Weights of a small mixture-of-experts language model, trained from scratch on English Wikipedia: 13 layers, 1 pick a token.
Below are experts of layer 3 (counted from 0) of a mixture-of-experts language model. Rows are named router (the router's row for the expert), gate (a neuron's input weights, with its number), up (a neuron's input weights, with its number) and show model dimensions 0-191. Each number is 50 + 10 x the weight over its row's rms, rounded and kept within 0 to 99.
Before each expert's rows: "gets" lists some tokens that make up at least twice as much of what it gets as of all text. This comes from a sample of Wikipedia text that the model never trained on. Tokens count by the router's weight.

# expert 14
gets: "1", "2", " 1", "3", "4", "0"
router:48 54 67 34 33 55 41 31 51 39 40 42 48 52 47 61 65 64 62 59 50 50 46 42 57 50 54 56 38 52 54 49 51 57 60 41 44 47 62 73 44 48 42 56 54 64 56 63 69 60 57 59 41 36 49 55 59 39 64 52 35 45 46 56 54 44 62 58 35 43 56 60 68 38 36 67 37 64 33 40 63 41 39 64 64 60 36 67 43 37 42 62 41 65 55 41 66 58 35 50 52 64 52 51 66 37 63 56 59 50 51 38 42 41 40 36 63 41 45 59 45 38 38 54 55 51 34 60 29 55 61 61 53 52 59 44 41 58 65 43 49 36 44 51 64 40 29 39 52 57 49 62 46 45 53 46 53 45 37 56 50 47 69 49 38 46 44 64 44 57 55 36 38 61 54 62 57 57 44 58 45 43 52 34 64 35 45 60 57 51 65 50
gate0:48 53 49 49 61 40 43 48 55 54 53 44 36 25 63 48 47 48 58 57 42 53 66 64 43 79 59 59 33 50 38 43 48 57 30 55 53 37 62 44 50 55 51 46 52 67 41 55 59 74 41 26 47 57 70 46 64 26 42 48 53 50 59 54 40 49 32 51 42 52 63 50 66 69 51 57 49 60 48 50 43 32 60 49 59 34 50 46 53 45 56 56 40 47 52 52 51 49 50 44 31 69 62 44 53 63 52 42 56 47 62 53 53 46 25 54 61 43 37 51 54 48 37 60 42 45 51 64 50 51 59 48 52 27 51 55 53 45 64 52 61 54 32 48 32 56 60 64 39 46 37 30 51 57 42 47 55 39 52 40 58 36 62 48 47 33 49 55 53 48 45 40 53 36 44 51 65 57 47 32 52 55 53 51 52 53 62 54 65 78 51 55
up0:51 54 48 55 53 54 52 40 65 52 55 37 54 53 47 51 54 48 71 48 52 67 63 64 34 66 57 59 37 62 47 61 51 51 50 47 46 53 61 43 62 48 61 54 73 56 44 46 64 49 42 38 44 50 63 44 61 32 53 35 49 53 30 65 48 45 35 60 33 63 53 34 63 73 47 54 61 55 49 55 64 45 49 39 36 34 64 39 66 53 50 49 49 66 53 38 44 51 57 47 34 55 45 52 51 54 51 47 38 62 55 66 49 42 19 68 56 48 39 56 61 46 29 44 40 64 40 58 59 65 56 65 49 50 57 62 45 40 55 48 49 55 42 63 44 59 53 58 43 60 61 44 40 59 38 46 51 43 55 57 48 43 45 39 53 46 46 60 54 54 45 70 57 41 31 41 61 56 44 39 51 74 46 56 71 58 52 48 61 71 56 64

# expert 7
gets: " |", ";", "==", "===", " ==", " ==="
router:40 56 60 43 38 60 48 40 64 44 34 39 50 51 44 67 60 62 66 60 50 48 52 51 54 38 62 55 38 42 62 50 59 46 62 40 50 53 54 62 46 53 36 60 65 60 59 61 57 58 61 63 42 36 40 52 58 44 64 49 52 55 48 39 56 41 59 42 41 37 59 65 63 34 38 61 43 57 52 42 67 45 38 56 53 63 39 51 41 38 36 60 44 69 64 37 67 41 43 43 59 62 54 71 60 38 59 58 60 45 43 40 42 36 39 43 58 40 50 62 38 46 34 50 53 57 42 61 39 61 57 72 41 56 59 51 41 49 61 46 68 39 38 55 70 41 40 41 63 62 51 59 40 43 55 39 56 41 39 59 43 44 58 55 44 45 28 61 65 56 52 49 51 61 64 61 56 60 42 42 38 37 57 37 57 34 64 61 62 50 59 41
gate0:49 54 45 53 54 56 53 32 46 66 38 49 57 37 57 56 61 35 64 52 51 58 69 55 42 67 52 54 52 53 41 45 48 58 35 48 63 37 61 54 42 63 66 50 32 51 45 49 34 68 40 40 47 44 68 55 50 42 45 54 58 53 63 58 49 48 49 57 54 52 59 61 77 58 57 62 51 60 37 46 50 43 60 46 44 23 43 44 43 63 55 40 47 29 49 44 43 52 51 50 42 74 54 42 62 59 62 49 54 56 39 50 37 41 37 57 63 41 36 44 46 57 33 55 51 61 47 75 53 48 61 44 68 33 47 61 43 50 43 51 56 41 44 39 35 52 55 71 54 43 45 48 56 36 44 54 37 34 48 52 54 56 64 37 38 35 50 56 56 40 33 38 55 29 42 43 56 52 43 24 62 59 57 60 53 47 58 63 61 65 50 45
up0:53 67 51 57 49 63 38 31 61 44 37 34 53 42 37 61 65 49 73 50 59 54 54 59 30 62 64 55 28 62 53 61 52 51 47 27 52 53 55 56 48 62 74 65 47 68 44 42 70 40 42 43 71 53 56 42 55 43 47 47 52 52 33 56 44 39 54 60 34 51 54 49 50 69 45 59 60 54 53 51 59 36 70 41 38 39 47 37 49 47 52 65 59 56 52 46 36 59 60 44 40 40 49 55 62 55 52 49 39 59 65 54 39 48 35 51 47 50 37 43 60 33 36 48 28 68 42 65 58 51 51 65 45 51 57 67 37 55 37 46 51 44 57 73 35 56 52 56 53 54 54 55 60 46 55 47 40 51 58 52 51 52 50 43 46 63 49 53 43 59 33 59 47 34 36 43 43 57 55 40 49 69 42 60 52 54 44 64 53 56 65 63

# expert 9
gets: ")", " in", " of", "),", " at", " which"
router:41 50 62 48 45 58 57 38 62 41 43 41 50 52 44 64 60 59 53 56 43 40 31 69 47 38 60 71 34 55 57 55 60 39 60 46 59 33 57 60 33 58 42 60 55 57 67 60 45 55 47 61 41 57 50 49 52 45 62 59 38 48 30 38 57 51 58 43 41 48 65 62 54 39 42 59 40 46 42 37 60 36 35 64 63 60 33 55 39 43 47 59 51 55 59 34 69 55 56 37 54 58 61 38 58 42 60 59 58 51 50 43 39 40 42 38 54 57 30 72 37 57 42 51 69 58 51 65 46 64 58 57 40 74 58 55 40 47 62 44 49 41 47 62 66 39 45 43 54 60 60 68 40 30 47 44 52 31 39 64 36 47 54 46 42 50 39 59 54 63 50 44 48 57 50 62 64 59 41 44 34 41 49 37 54 43 61 57 55 56 59 56
gate0:41 68 49 49 49 53 59 49 49 50 42 30 51 25 43 48 54 47 47 52 44 42 48 62 47 58 54 48 42 51 41 46 27 65 26 49 40 44 58 28 39 51 57 54 38 55 45 56 39 59 44 34 33 65 60 53 79 40 44 52 46 46 63 52 37 54 39 52 48 54 50 50 60 68 62 49 39 47 39 56 60 32 57 40 49 26 34 51 48 53 54 55 41 39 64 62 43 58 46 50 34 63 51 41 48 50 39 48 65 52 44 45 55 24 38 50 54 59 40 56 68 62 19 57 49 51 49 58 44 56 59 45 65 49 41 42 54 39 46 53 54 44 47 37 42 46 58 56 42 40 49 47 55 38 46 54 45 37 50 48 62 43 61 55 47 35 52 43 52 37 32 39 66 33 38 57 61 44 45 31 49 55 60 52 57 60 58 69 68 52 46 52
up0:60 67 59 69 58 52 49 51 71 52 54 30 73 43 51 57 63 44 69 54 57 41 43 59 35 62 55 58 41 46 47 56 36 57 54 46 50 56 47 40 56 50 63 53 49 60 44 39 52 53 41 45 41 58 55 44 53 55 56 46 52 54 42 60 54 41 40 60 41 55 42 34 47 62 42 67 40 47 45 51 49 34 54 47 33 37 33 39 50 34 58 48 55 57 58 55 43 40 49 50 34 51 44 50 56 61 42 62 62 48 41 62 45 32 37 66 66 56 34 65 64 56 21 40 46 46 47 71 64 55 45 73 52 41 56 69 42 44 45 43 59 52 42 59 32 53 61 49 51 49 60 64 54 49 56 61 54 57 53 63 60 51 49 49 50 50 46 47 49 46 15 41 60 38 42 39 47 49 50 42 48 65 40 62 73 50 40 58 35 61 62 53

# expert 0
gets: " a", " A", " not", " it", " =", " It"
router:37 60 59 50 35 63 49 41 64 38 37 36 50 50 40 63 59 62 64 50 42 42 49 55 48 42 64 52 40 48 58 45 59 52 60 45 45 55 60 65 42 57 38 61 59 61 59 62 61 57 60 65 39 40 46 57 58 40 58 47 37 52 44 47 58 46 63 50 38 35 62 63 65 37 36 59 40 67 47 36 63 38 39 65 59 65 45 59 41 36 39 53 37 60 64 37 63 43 44 42 53 63 49 57 64 38 63 65 61 42 46 39 40 37 49 43 63 41 40 63 42 44 36 57 49 51 41 63 45 61 57 65 42 62 62 52 39 49 66 40 62 41 39 55 64 37 38 38 57 59 54 59 39 38 59 45 53 40 35 58 43 45 57 49 42 39 40 59 57 62 53 43 39 60 65 64 59 61 37 43 41 41 59 36 63 42 59 66 62 49 56 43
gate0:42 51 34 55 74 43 50 33 58 47 33 49 62 44 51 54 53 50 65 55 44 55 60 58 42 70 63 43 49 69 29 46 47 52 41 58 59 41 60 40 48 60 54 50 28 64 30 54 44 58 46 34 46 50 67 48 70 38 50 55 50 46 53 52 46 42 44 57 47 56 67 53 67 66 60 69 38 63 43 47 57 24 55 50 55 29 39 43 51 57 56 46 41 50 52 59 33 54 51 43 47 65 55 49 47 50 49 48 63 53 57 48 40 45 41 58 70 47 39 36 58 59 40 59 46 51 33 50 50 46 60 36 68 38 44 59 46 56 46 50 59 39 42 43 45 50 55 49 49 45 36 36 42 46 57 48 40 52 47 44 63 54 65 58 53 32 49 44 36 61 47 41 62 19 53 45 52 65 44 33 54 53 55 42 54 57 59 60 76 64 55 47
up0:61 59 41 60 59 60 45 32 60 54 34 45 58 50 55 37 53 49 66 48 51 47 58 54 29 60 60 47 42 54 45 64 53 50 56 36 67 43 47 40 44 40 49 59 54 59 51 47 64 39 58 54 54 60 56 55 58 36 43 38 47 56 34 41 47 41 47 51 32 53 53 47 57 75 49 56 44 63 56 43 57 39 49 29 32 41 54 45 54 52 49 53 58 78 51 45 48 50 57 48 37 53 56 52 45 65 52 59 55 51 53 51 45 58 22 57 56 64 38 59 56 52 36 36 35 65 48 60 67 77 48 63 49 44 70 76 49 46 42 55 49 58 52 65 38 53 54 66 61 56 53 46 45 45 41 60 52 54 56 53 44 64 44 63 38 62 49 44 39 55 52 53 43 34 40 45 48 57 58 39 50 72 32 61 79 58 49 53 51 63 66 52

# expert 4
gets: "-", " and", "–", "/", " on", " or"
router:33 50 59 51 35 63 61 38 52 50 39 42 36 38 46 51 54 74 55 47 33 51 41 51 35 45 57 55 41 31 53 58 67 35 54 50 50 72 54 56 39 32 43 60 33 56 47 57 36 59 50 58 40 54 73 62 40 49 53 43 60 50 69 47 53 63 50 66 42 42 60 66 53 41 44 56 34 54 58 41 46 44 46 58 69 60 44 52 41 41 38 40 52 46 63 36 53 38 58 61 59 62 51 35 54 44 59 52 56 42 35 41 41 46 46 39 60 26 53 51 62 32 34 50 31 51 39 55 52 62 59 49 37 49 65 32 45 56 58 36 49 45 36 39 58 39 42 34 51 57 52 58 41 45 62 29 65 44 39 55 52 35 52 44 56 48 54 62 35 54 59 35 45 54 42 60 56 65 43 58 35 53 52 44 59 48 56 59 58 54 64 48
gate0:60 35 52 59 62 43 65 35 45 42 39 40 54 38 64 49 44 30 56 52 49 46 47 54 59 49 54 49 49 44 59 34 39 50 36 56 42 46 46 34 55 63 50 42 27 47 35 51 55 63 47 34 37 63 53 58 66 57 57 42 56 48 69 50 43 46 47 53 39 36 64 45 66 51 39 56 41 59 55 45 52 30 47 60 66 35 34 43 63 49 53 54 45 42 50 48 45 49 47 38 42 53 61 44 64 51 43 41 51 43 48 71 56 56 23 55 77 47 40 42 51 39 41 53 51 48 47 59 55 59 35 41 69 44 56 50 40 67 44 51 58 31 39 28 32 43 62 51 65 46 35 27 68 43 66 50 51 44 51 45 58 50 61 57 46 43 57 51 50 44 51 36 42 30 63 55 51 41 40 31 45 59 53 50 56 51 63 56 57 61 45 65
up0:57 74 48 51 50 62 40 53 58 52 45 45 59 45 47 58 60 41 62 53 51 46 63 55 36 57 67 62 40 63 54 81 55 53 56 20 64 59 61 44 58 62 63 76 44 69 55 48 63 44 48 49 53 52 50 53 48 45 48 46 42 46 33 45 57 49 33 50 44 62 52 45 52 73 55 39 46 65 52 57 59 41 47 33 45 53 70 54 60 51 48 49 58 55 53 51 39 53 58 57 42 37 41 53 34 73 63 67 45 67 58 41 42 44 27 66 43 52 36 64 53 45 33 44 50 60 49 64 68 47 52 59 58 42 60 57 54 44 47 44 54 46 56 43 48 49 68 53 42 40 51 68 27 57 48 46 48 61 47 68 46 53 30 49 50 45 43 56 52 52 50 57 60 47 42 60 40 45 59 48 46 79 52 49 60 61 56 49 52 53 52 56

# expert 10
gets: " ", ",", " from", " –", " R", " The"
router:39 58 61 47 36 59 48 41 65 39 38 38 46 48 39 60 63 61 65 48 45 41 45 53 59 45 60 51 39 48 53 38 60 47 63 45 44 52 57 65 41 53 38 63 58 64 57 62 60 60 58 59 39 41 50 54 56 41 61 51 42 52 47 42 56 41 63 46 41 38 64 66 58 39 35 59 35 58 40 37 64 38 39 65 61 63 42 61 37 34 39 55 37 62 61 36 65 44 45 45 55 65 53 56 61 35 63 62 63 44 46 37 42 40 46 39 61 36 43 58 39 45 36 56 52 43 40 64 41 62 60 65 38 54 65 49 31 52 66 43 56 43 39 55 63 38 36 34 62 61 49 63 37 43 54 46 55 38 39 61 43 42 56 47 41 41 38 60 56 65 58 42 40 63 59 63 59 60 41 50 40 40 59 33 62 40 54 56 59 56 60 48
gate0:51 49 52 57 58 44 69 36 54 49 43 46 60 38 57 52 61 51 66 42 44 47 71 64 43 71 58 42 46 64 43 44 40 45 30 56 38 42 59 40 48 57 51 48 46 51 38 46 49 60 46 21 45 62 53 50 57 49 49 52 54 45 62 57 51 49 45 39 47 44 67 51 65 61 59 61 48 62 45 48 56 19 47 50 61 40 42 51 52 56 45 46 36 23 48 55 46 56 34 46 37 61 56 37 52 48 54 41 49 52 50 32 52 50 40 58 52 42 41 46 57 43 19 47 47 48 56 63 43 54 54 51 57 41 45 55 45 57 44 49 60 38 40 40 36 47 61 69 40 50 41 27 55 53 49 42 32 54 49 48 54 44 63 60 57 19 48 51 40 56 33 24 62 36 53 51 72 43 45 35 55 55 56 54 59 52 63 60 67 49 57 44
up0:60 65 50 54 51 47 50 49 59 42 49 36 61 52 44 51 51 45 64 40 51 50 60 64 44 51 68 64 41 53 49 64 49 51 45 28 61 52 53 44 53 58 53 55 69 62 37 42 74 45 40 38 49 64 48 47 56 46 70 41 53 69 33 61 51 35 53 51 27 37 35 42 60 82 41 44 57 55 49 58 46 40 49 19 39 57 43 40 54 60 53 56 65 55 56 42 57 36 53 61 38 53 44 50 62 58 53 50 49 47 48 62 53 58 30 61 57 50 38 59 41 48 36 43 43 60 43 57 67 69 39 63 43 46 48 60 40 45 47 51 53 49 47 63 43 61 64 43 56 71 53 54 48 61 38 42 54 44 54 62 42 59 40 50 45 63 51 46 26 67 49 63 60 33 43 42 48 59 57 38 49 65 40 54 70 56 50 54 49 62 53 55

# expert 2
gets: " to", " the", " that", " for", "N", "M"
router:40 58 59 41 40 58 59 41 66 43 31 40 49 47 37 59 60 59 65 51 47 39 52 56 56 40 69 58 37 50 50 44 69 50 59 40 45 45 58 65 41 62 39 58 58 60 51 63 61 58 54 60 41 41 45 60 70 38 59 51 43 55 42 40 53 30 59 44 36 40 61 62 61 40 37 54 41 61 46 34 66 37 40 67 56 62 39 58 38 32 33 51 43 65 58 39 61 52 48 49 58 60 55 54 60 35 61 59 59 45 44 42 41 36 47 44 62 41 40 57 41 45 41 55 47 53 34 67 43 64 65 63 42 62 64 49 35 52 65 40 61 41 37 59 60 40 42 42 55 59 44 60 39 39 62 33 48 40 38 59 42 43 56 45 44 44 41 61 58 62 59 39 41 60 58 64 54 60 40 40 41 47 58 34 59 40 64 53 60 55 59 50
gate0:49 56 47 48 58 51 53 51 62 64 33 48 41 35 53 54 56 43 66 58 46 48 56 42 47 65 63 38 37 71 35 43 48 61 27 36 51 39 55 46 46 60 56 49 38 46 44 62 35 54 46 33 44 54 60 47 58 51 34 60 50 56 55 41 56 55 40 63 53 55 57 53 67 58 50 62 38 57 63 48 63 25 63 68 59 39 32 49 41 60 52 70 48 44 50 64 37 56 50 55 31 59 56 35 50 63 56 43 65 49 49 61 51 52 24 62 61 44 35 54 58 45 39 58 50 54 42 53 65 51 59 58 50 52 62 52 49 48 63 56 66 44 36 38 24 45 43 70 46 48 43 46 64 46 53 48 36 39 57 44 50 49 70 40 54 36 52 55 50 53 49 45 46 25 53 60 58 54 58 32 69 65 50 51 54 51 71 58 61 57 48 50
up0:61 59 55 49 70 56 50 47 65 58 37 34 61 50 42 44 57 60 81 69 59 53 46 52 33 64 65 56 44 58 43 62 58 58 49 42 59 45 47 60 67 59 55 65 61 53 45 48 57 43 48 42 39 55 45 52 51 50 54 53 41 52 36 41 50 45 52 67 40 49 50 33 50 62 48 46 59 58 51 55 50 28 55 32 28 53 47 26 58 49 46 52 51 53 54 51 42 41 55 40 43 45 34 50 52 58 43 53 55 44 49 56 54 50 21 52 73 57 45 58 52 44 37 32 32 53 38 67 78 63 42 62 46 52 67 66 46 48 63 52 47 42 56 55 22 45 46 68 51 61 44 47 56 53 64 43 40 51 59 57 47 56 48 43 40 54 54 48 39 59 41 68 51 38 41 43 53 67 59 42 57 71 51 55 61 50 54 55 57 66 47 55

# expert 11
gets: " as", "|", " is", " H", " are", " the"
router:33 60 62 42 40 61 52 39 64 37 38 38 48 47 38 61 63 61 64 55 46 40 46 53 51 43 62 51 36 47 56 44 67 51 63 46 42 53 59 66 40 54 38 59 58 63 56 61 59 63 60 63 39 43 51 54 59 42 61 51 40 52 47 44 55 39 59 45 38 38 59 65 63 39 36 57 36 57 43 38 65 39 39 63 58 63 40 60 39 35 37 53 42 61 62 37 64 48 38 43 59 63 51 57 63 37 62 65 64 42 46 41 37 35 43 46 60 40 41 62 42 47 37 54 56 53 40 65 43 61 61 63 42 58 62 45 37 53 66 40 62 41 40 54 62 36 37 35 59 60 49 62 36 38 58 41 55 37 40 61 49 44 58 53 42 41 39 64 56 63 58 41 42 58 59 67 61 61 41 45 40 45 57 36 61 37 54 56 61 54 63 41
gate0:32 61 57 63 53 46 56 39 49 47 43 39 56 35 54 55 54 51 65 52 43 56 55 64 47 44 63 47 38 50 35 50 49 46 28 57 36 49 55 38 43 54 57 49 46 54 41 48 42 67 44 37 51 48 73 58 59 47 37 57 50 51 57 52 50 49 26 45 53 56 51 58 75 67 58 63 46 66 41 50 56 38 52 52 51 17 30 47 45 46 60 50 37 46 55 57 32 67 49 51 26 63 63 42 47 56 65 51 45 50 50 52 53 54 34 59 62 47 38 52 61 61 17 46 42 53 51 59 52 47 57 61 71 40 38 46 52 55 62 35 59 37 46 51 37 59 53 56 64 41 40 41 51 53 49 42 40 39 45 33 71 54 55 59 42 32 47 51 53 47 51 35 51 44 45 55 60 47 43 31 54 65 42 60 66 51 53 52 65 56 54 49
up0:54 64 53 67 52 60 43 47 49 49 40 37 58 54 46 37 56 45 71 43 45 57 50 59 30 67 70 58 38 51 50 57 56 52 53 33 52 63 45 50 44 62 69 67 61 63 33 44 64 42 44 33 41 54 55 46 47 56 56 52 58 47 35 44 54 40 42 47 40 56 54 47 62 78 49 47 49 49 54 48 54 36 51 38 26 35 32 37 51 50 57 59 45 52 65 56 51 47 42 55 37 47 53 48 60 57 45 56 37 53 50 49 53 47 39 51 53 46 38 61 52 50 26 37 35 70 47 70 66 56 49 63 58 63 50 62 32 39 39 40 53 46 46 70 30 59 64 55 59 66 55 48 37 48 35 49 43 40 50 55 52 60 43 55 38 57 58 55 43 62 47 59 54 45 35 44 54 49 42 35 45 62 36 67 67 52 53 47 49 70 51 64

# expert 5
gets: ",", " a", " G", " had", "°", "R"
router:39 59 62 43 38 62 52 42 63 37 36 40 48 48 40 61 58 58 63 52 43 39 49 56 51 45 61 51 35 47 57 37 58 52 64 41 48 51 58 68 45 53 36 66 61 58 55 63 61 60 56 60 39 41 50 59 58 39 61 49 39 50 46 43 55 38 61 47 38 42 63 64 60 37 38 61 38 61 42 33 62 34 38 66 59 64 43 61 38 33 37 56 39 60 64 38 61 46 42 47 56 64 53 56 61 42 62 62 65 48 45 37 39 36 43 40 62 39 40 61 41 48 37 59 54 48 40 64 40 61 60 62 42 58 62 48 39 51 64 41 57 45 39 58 63 37 38 34 61 62 49 60 36 40 56 40 57 40 36 64 49 38 60 52 44 40 38 62 57 62 58 41 46 64 63 61 60 59 42 45 38 43 60 38 60 41 55 61 59 54 61 46
gate0:40 64 37 60 59 44 51 28 52 43 50 43 58 26 46 41 59 46 62 45 46 44 39 59 38 63 64 45 47 73 42 47 35 49 25 44 44 53 59 35 41 61 44 55 46 46 41 60 49 72 40 34 64 54 56 60 62 35 45 52 48 46 52 52 46 63 43 48 44 49 58 59 55 71 49 56 48 63 53 59 49 29 58 60 63 44 33 46 32 48 48 52 49 34 64 53 41 46 48 50 29 73 58 38 49 51 51 36 62 53 66 31 40 51 33 45 52 38 50 28 54 53 31 57 56 48 40 58 48 47 54 45 58 34 58 55 46 48 34 48 58 47 44 41 43 56 64 67 49 47 37 42 51 46 51 43 39 48 58 36 63 44 59 54 38 31 52 40 31 48 36 35 51 31 53 45 50 51 41 26 49 56 48 46 49 45 51 61 54 55 58 49
up0:61 61 49 70 60 62 44 33 64 46 43 34 58 46 48 48 51 55 59 51 60 50 53 53 41 48 71 59 32 64 50 61 53 53 42 34 65 55 42 49 61 51 51 64 58 56 35 44 73 49 47 51 55 42 57 48 59 58 54 37 53 60 41 54 53 39 57 62 39 53 55 63 43 76 52 57 61 62 41 55 58 37 58 39 34 50 44 34 59 42 49 55 59 57 59 51 43 51 70 56 40 55 46 44 47 67 53 57 47 52 49 55 50 62 21 40 44 46 49 50 48 39 30 39 38 62 36 41 69 61 37 61 56 41 49 73 43 37 42 46 60 62 57 63 33 70 49 42 46 59 59 51 39 45 47 51 60 41 52 55 45 64 44 48 42 54 56 43 50 59 39 58 49 38 25 43 50 48 59 43 36 67 25 49 66 40 49 45 53 57 64 46

# expert 6
gets: " the", "'s", "\n", " with", " F", " were"
router:38 55 62 47 38 58 54 38 63 39 36 39 47 52 39 63 64 65 62 51 46 40 50 53 52 46 63 50 37 52 54 43 60 51 69 44 43 50 59 62 48 56 34 61 62 60 56 63 60 62 55 65 39 42 53 59 55 42 61 51 43 55 46 45 53 37 63 47 41 42 63 65 62 38 35 56 38 61 43 35 60 39 38 65 60 64 41 60 40 32 38 55 41 63 63 36 62 47 45 46 55 65 53 58 62 35 66 64 67 45 45 38 39 38 44 40 59 42 38 59 43 45 37 54 55 49 39 61 41 63 59 62 42 54 63 48 36 49 63 40 55 40 40 58 67 40 39 34 57 61 47 60 39 41 56 41 56 41 40 62 50 43 58 45 42 42 39 64 55 61 58 46 39 61 65 63 61 57 41 44 39 41 61 33 62 40 58 57 64 54 62 47
gate0:47 53 39 64 59 41 58 49 48 47 30 49 54 37 43 60 53 50 66 69 38 47 47 50 45 65 54 48 49 64 43 44 44 53 39 43 43 29 57 25 51 53 52 46 41 44 46 63 42 68 35 28 45 56 59 56 52 29 35 55 52 39 57 51 50 46 39 33 45 52 59 58 64 65 58 52 39 70 46 53 58 30 61 46 52 33 37 49 51 55 44 61 53 28 60 63 56 63 54 46 38 61 59 34 55 48 47 39 62 57 55 38 43 52 26 53 55 46 30 51 59 51 36 53 62 56 47 59 47 44 53 57 56 44 54 51 46 47 45 60 46 56 47 46 44 59 71 69 49 48 40 46 50 43 35 44 40 38 55 52 59 44 53 49 47 30 50 49 57 46 39 40 59 31 50 58 70 61 52 40 42 58 48 46 56 61 63 66 77 62 46 68
up0:44 63 39 67 59 48 52 40 61 51 61 32 62 54 42 49 58 37 64 51 51 48 62 62 31 56 63 68 40 56 54 68 58 41 53 30 63 51 44 47 45 54 74 60 54 47 43 39 54 34 39 45 69 55 52 50 60 44 62 52 52 60 30 49 42 45 41 56 34 54 37 40 60 71 53 51 61 62 46 55 63 30 52 42 42 57 45 33 54 49 43 56 48 49 65 40 44 55 66 65 33 40 51 47 54 51 46 48 48 49 54 45 51 44 33 60 65 41 38 68 58 46 37 37 45 73 39 70 68 50 29 78 62 57 65 56 32 42 53 40 52 63 48 55 41 47 53 49 43 47 48 49 33 48 55 48 46 43 45 62 59 47 55 45 48 66 56 42 38 52 32 60 57 46 45 56 56 56 59 49 47 56 46 61 52 60 61 41 59 53 55 55

# expert 15
gets: ".", ":", " (", "\n", " by", " \""
router:45 57 58 45 46 53 53 44 46 48 50 38 31 56 46 60 60 48 50 39 36 65 37 53 43 24 51 30 45 42 66 60 43 42 54 43 48 57 55 55 40 43 29 57 42 52 62 54 44 76 47 59 41 37 67 51 36 34 52 62 42 66 47 55 69 56 56 25 45 43 56 58 50 41 44 51 33 47 37 43 46 48 40 39 56 53 43 47 31 44 46 69 27 56 53 43 50 36 56 60 41 64 47 52 43 40 59 57 54 32 51 53 41 43 40 44 53 43 33 44 43 42 22 60 38 43 51 58 56 59 55 46 42 44 57 61 48 43 53 40 55 47 48 50 75 44 48 46 64 63 51 57 46 51 59 54 54 50 44 61 50 32 60 46 46 55 29 61 57 52 61 54 44 51 79 57 66 58 42 46 41 47 42 47 57 44 51 48 77 57 51 53
gate0:63 55 36 43 59 44 44 58 40 38 49 53 51 22 64 43 54 49 65 42 62 51 44 47 48 59 51 49 55 59 42 33 39 53 37 47 41 41 53 40 52 36 60 52 37 52 29 56 41 62 45 31 51 58 49 46 58 32 55 51 54 41 71 47 45 59 50 54 48 46 54 67 57 55 55 63 40 51 43 50 62 39 45 61 42 30 23 47 50 63 60 50 50 44 57 55 35 82 52 60 37 65 46 52 51 50 38 43 50 62 45 48 43 29 34 60 50 39 54 47 63 33 47 57 53 49 48 64 54 68 60 38 55 50 56 53 46 49 54 59 54 31 42 62 53 45 52 58 51 39 38 51 68 44 54 50 44 27 38 44 51 55 56 50 52 33 53 36 42 42 46 41 63 29 49 48 71 50 41 36 45 61 42 48 56 56 66 51 69 65 42 47
up0:49 63 65 68 44 59 49 17 58 62 57 41 65 62 53 60 54 52 69 60 45 55 60 54 45 54 58 67 47 59 53 61 52 49 43 31 44 44 48 52 51 62 51 55 49 57 49 42 60 47 42 43 56 52 40 40 66 39 54 51 55 52 37 55 49 50 68 45 39 44 47 36 34 67 46 53 63 71 46 47 41 47 51 34 51 60 47 25 47 43 42 59 51 49 60 33 48 36 54 36 39 55 42 35 60 69 72 45 46 45 54 50 47 65 32 36 46 54 36 48 52 41 49 50 32 62 53 58 59 48 40 48 44 34 65 69 54 38 50 45 56 61 56 58 32 65 68 41 37 58 57 52 35 60 46 58 32 43 52 60 55 60 47 41 45 56 47 59 51 47 44 55 54 37 32 50 54 49 60 40 58 66 46 46 64 51 57 38 44 68 67 55

# expert 3
gets: "\n", " T", ";", " The", " E", " B"
router:41 56 62 43 37 57 49 39 60 39 36 37 48 51 41 64 63 63 60 51 43 36 49 53 55 39 63 50 41 48 55 43 61 50 63 42 44 48 57 63 41 56 37 62 57 56 61 60 63 61 55 66 39 38 49 55 59 40 60 48 44 51 47 44 55 39 65 46 40 38 60 64 64 41 40 59 37 56 41 41 63 38 40 65 60 67 42 61 39 36 36 57 38 62 62 41 64 48 45 49 59 64 56 54 66 34 64 62 62 43 42 39 41 40 45 42 61 41 41 59 39 47 37 53 57 48 42 67 44 60 66 63 41 56 64 50 37 55 66 41 53 40 39 57 66 39 37 39 59 58 49 63 37 42 58 40 52 40 35 60 43 45 56 49 38 40 37 65 55 63 59 41 43 63 64 64 61 63 40 47 38 42 60 37 60 37 54 55 58 52 63 47
gate0:43 55 35 56 56 46 48 32 38 39 37 43 60 40 50 49 46 53 60 56 45 54 55 68 45 69 70 43 53 62 36 43 37 65 42 37 48 51 67 43 50 50 56 55 47 53 38 57 55 69 38 30 47 53 53 48 64 44 46 45 42 43 47 51 51 35 46 50 43 59 59 39 62 66 53 64 34 63 44 42 48 42 49 51 57 34 41 60 41 62 53 50 33 41 46 50 42 56 44 49 34 71 65 42 56 53 57 37 55 57 54 46 47 47 30 66 64 55 38 43 48 57 19 56 46 53 54 56 50 50 62 39 65 42 68 62 46 49 45 36 60 49 40 33 41 40 66 61 52 46 35 38 58 46 49 50 41 60 48 55 59 50 50 56 48 30 46 43 42 42 33 37 48 25 45 38 60 51 53 24 56 56 65 55 50 62 63 64 55 48 53 64
up0:46 51 50 55 52 53 49 27 55 40 45 31 52 44 43 46 51 61 77 61 64 53 58 75 49 61 64 55 40 55 56 84 52 69 35 38 54 43 59 51 60 55 56 65 48 73 40 41 64 54 41 40 65 61 37 48 66 44 54 34 52 51 41 48 50 35 49 46 36 45 54 40 47 68 51 53 63 73 38 56 62 46 48 39 43 53 57 34 56 47 44 68 44 53 49 47 60 40 54 49 38 52 40 51 57 56 53 45 53 60 47 46 52 52 32 66 55 56 36 53 60 51 41 47 27 49 37 59 59 68 41 54 55 55 58 72 59 41 40 37 57 55 39 51 44 46 66 55 51 51 55 49 45 51 55 50 52 58 39 64 41 76 46 50 37 53 43 53 43 60 34 51 55 35 32 49 45 51 51 44 45 62 48 57 68 46 55 48 53 54 43 69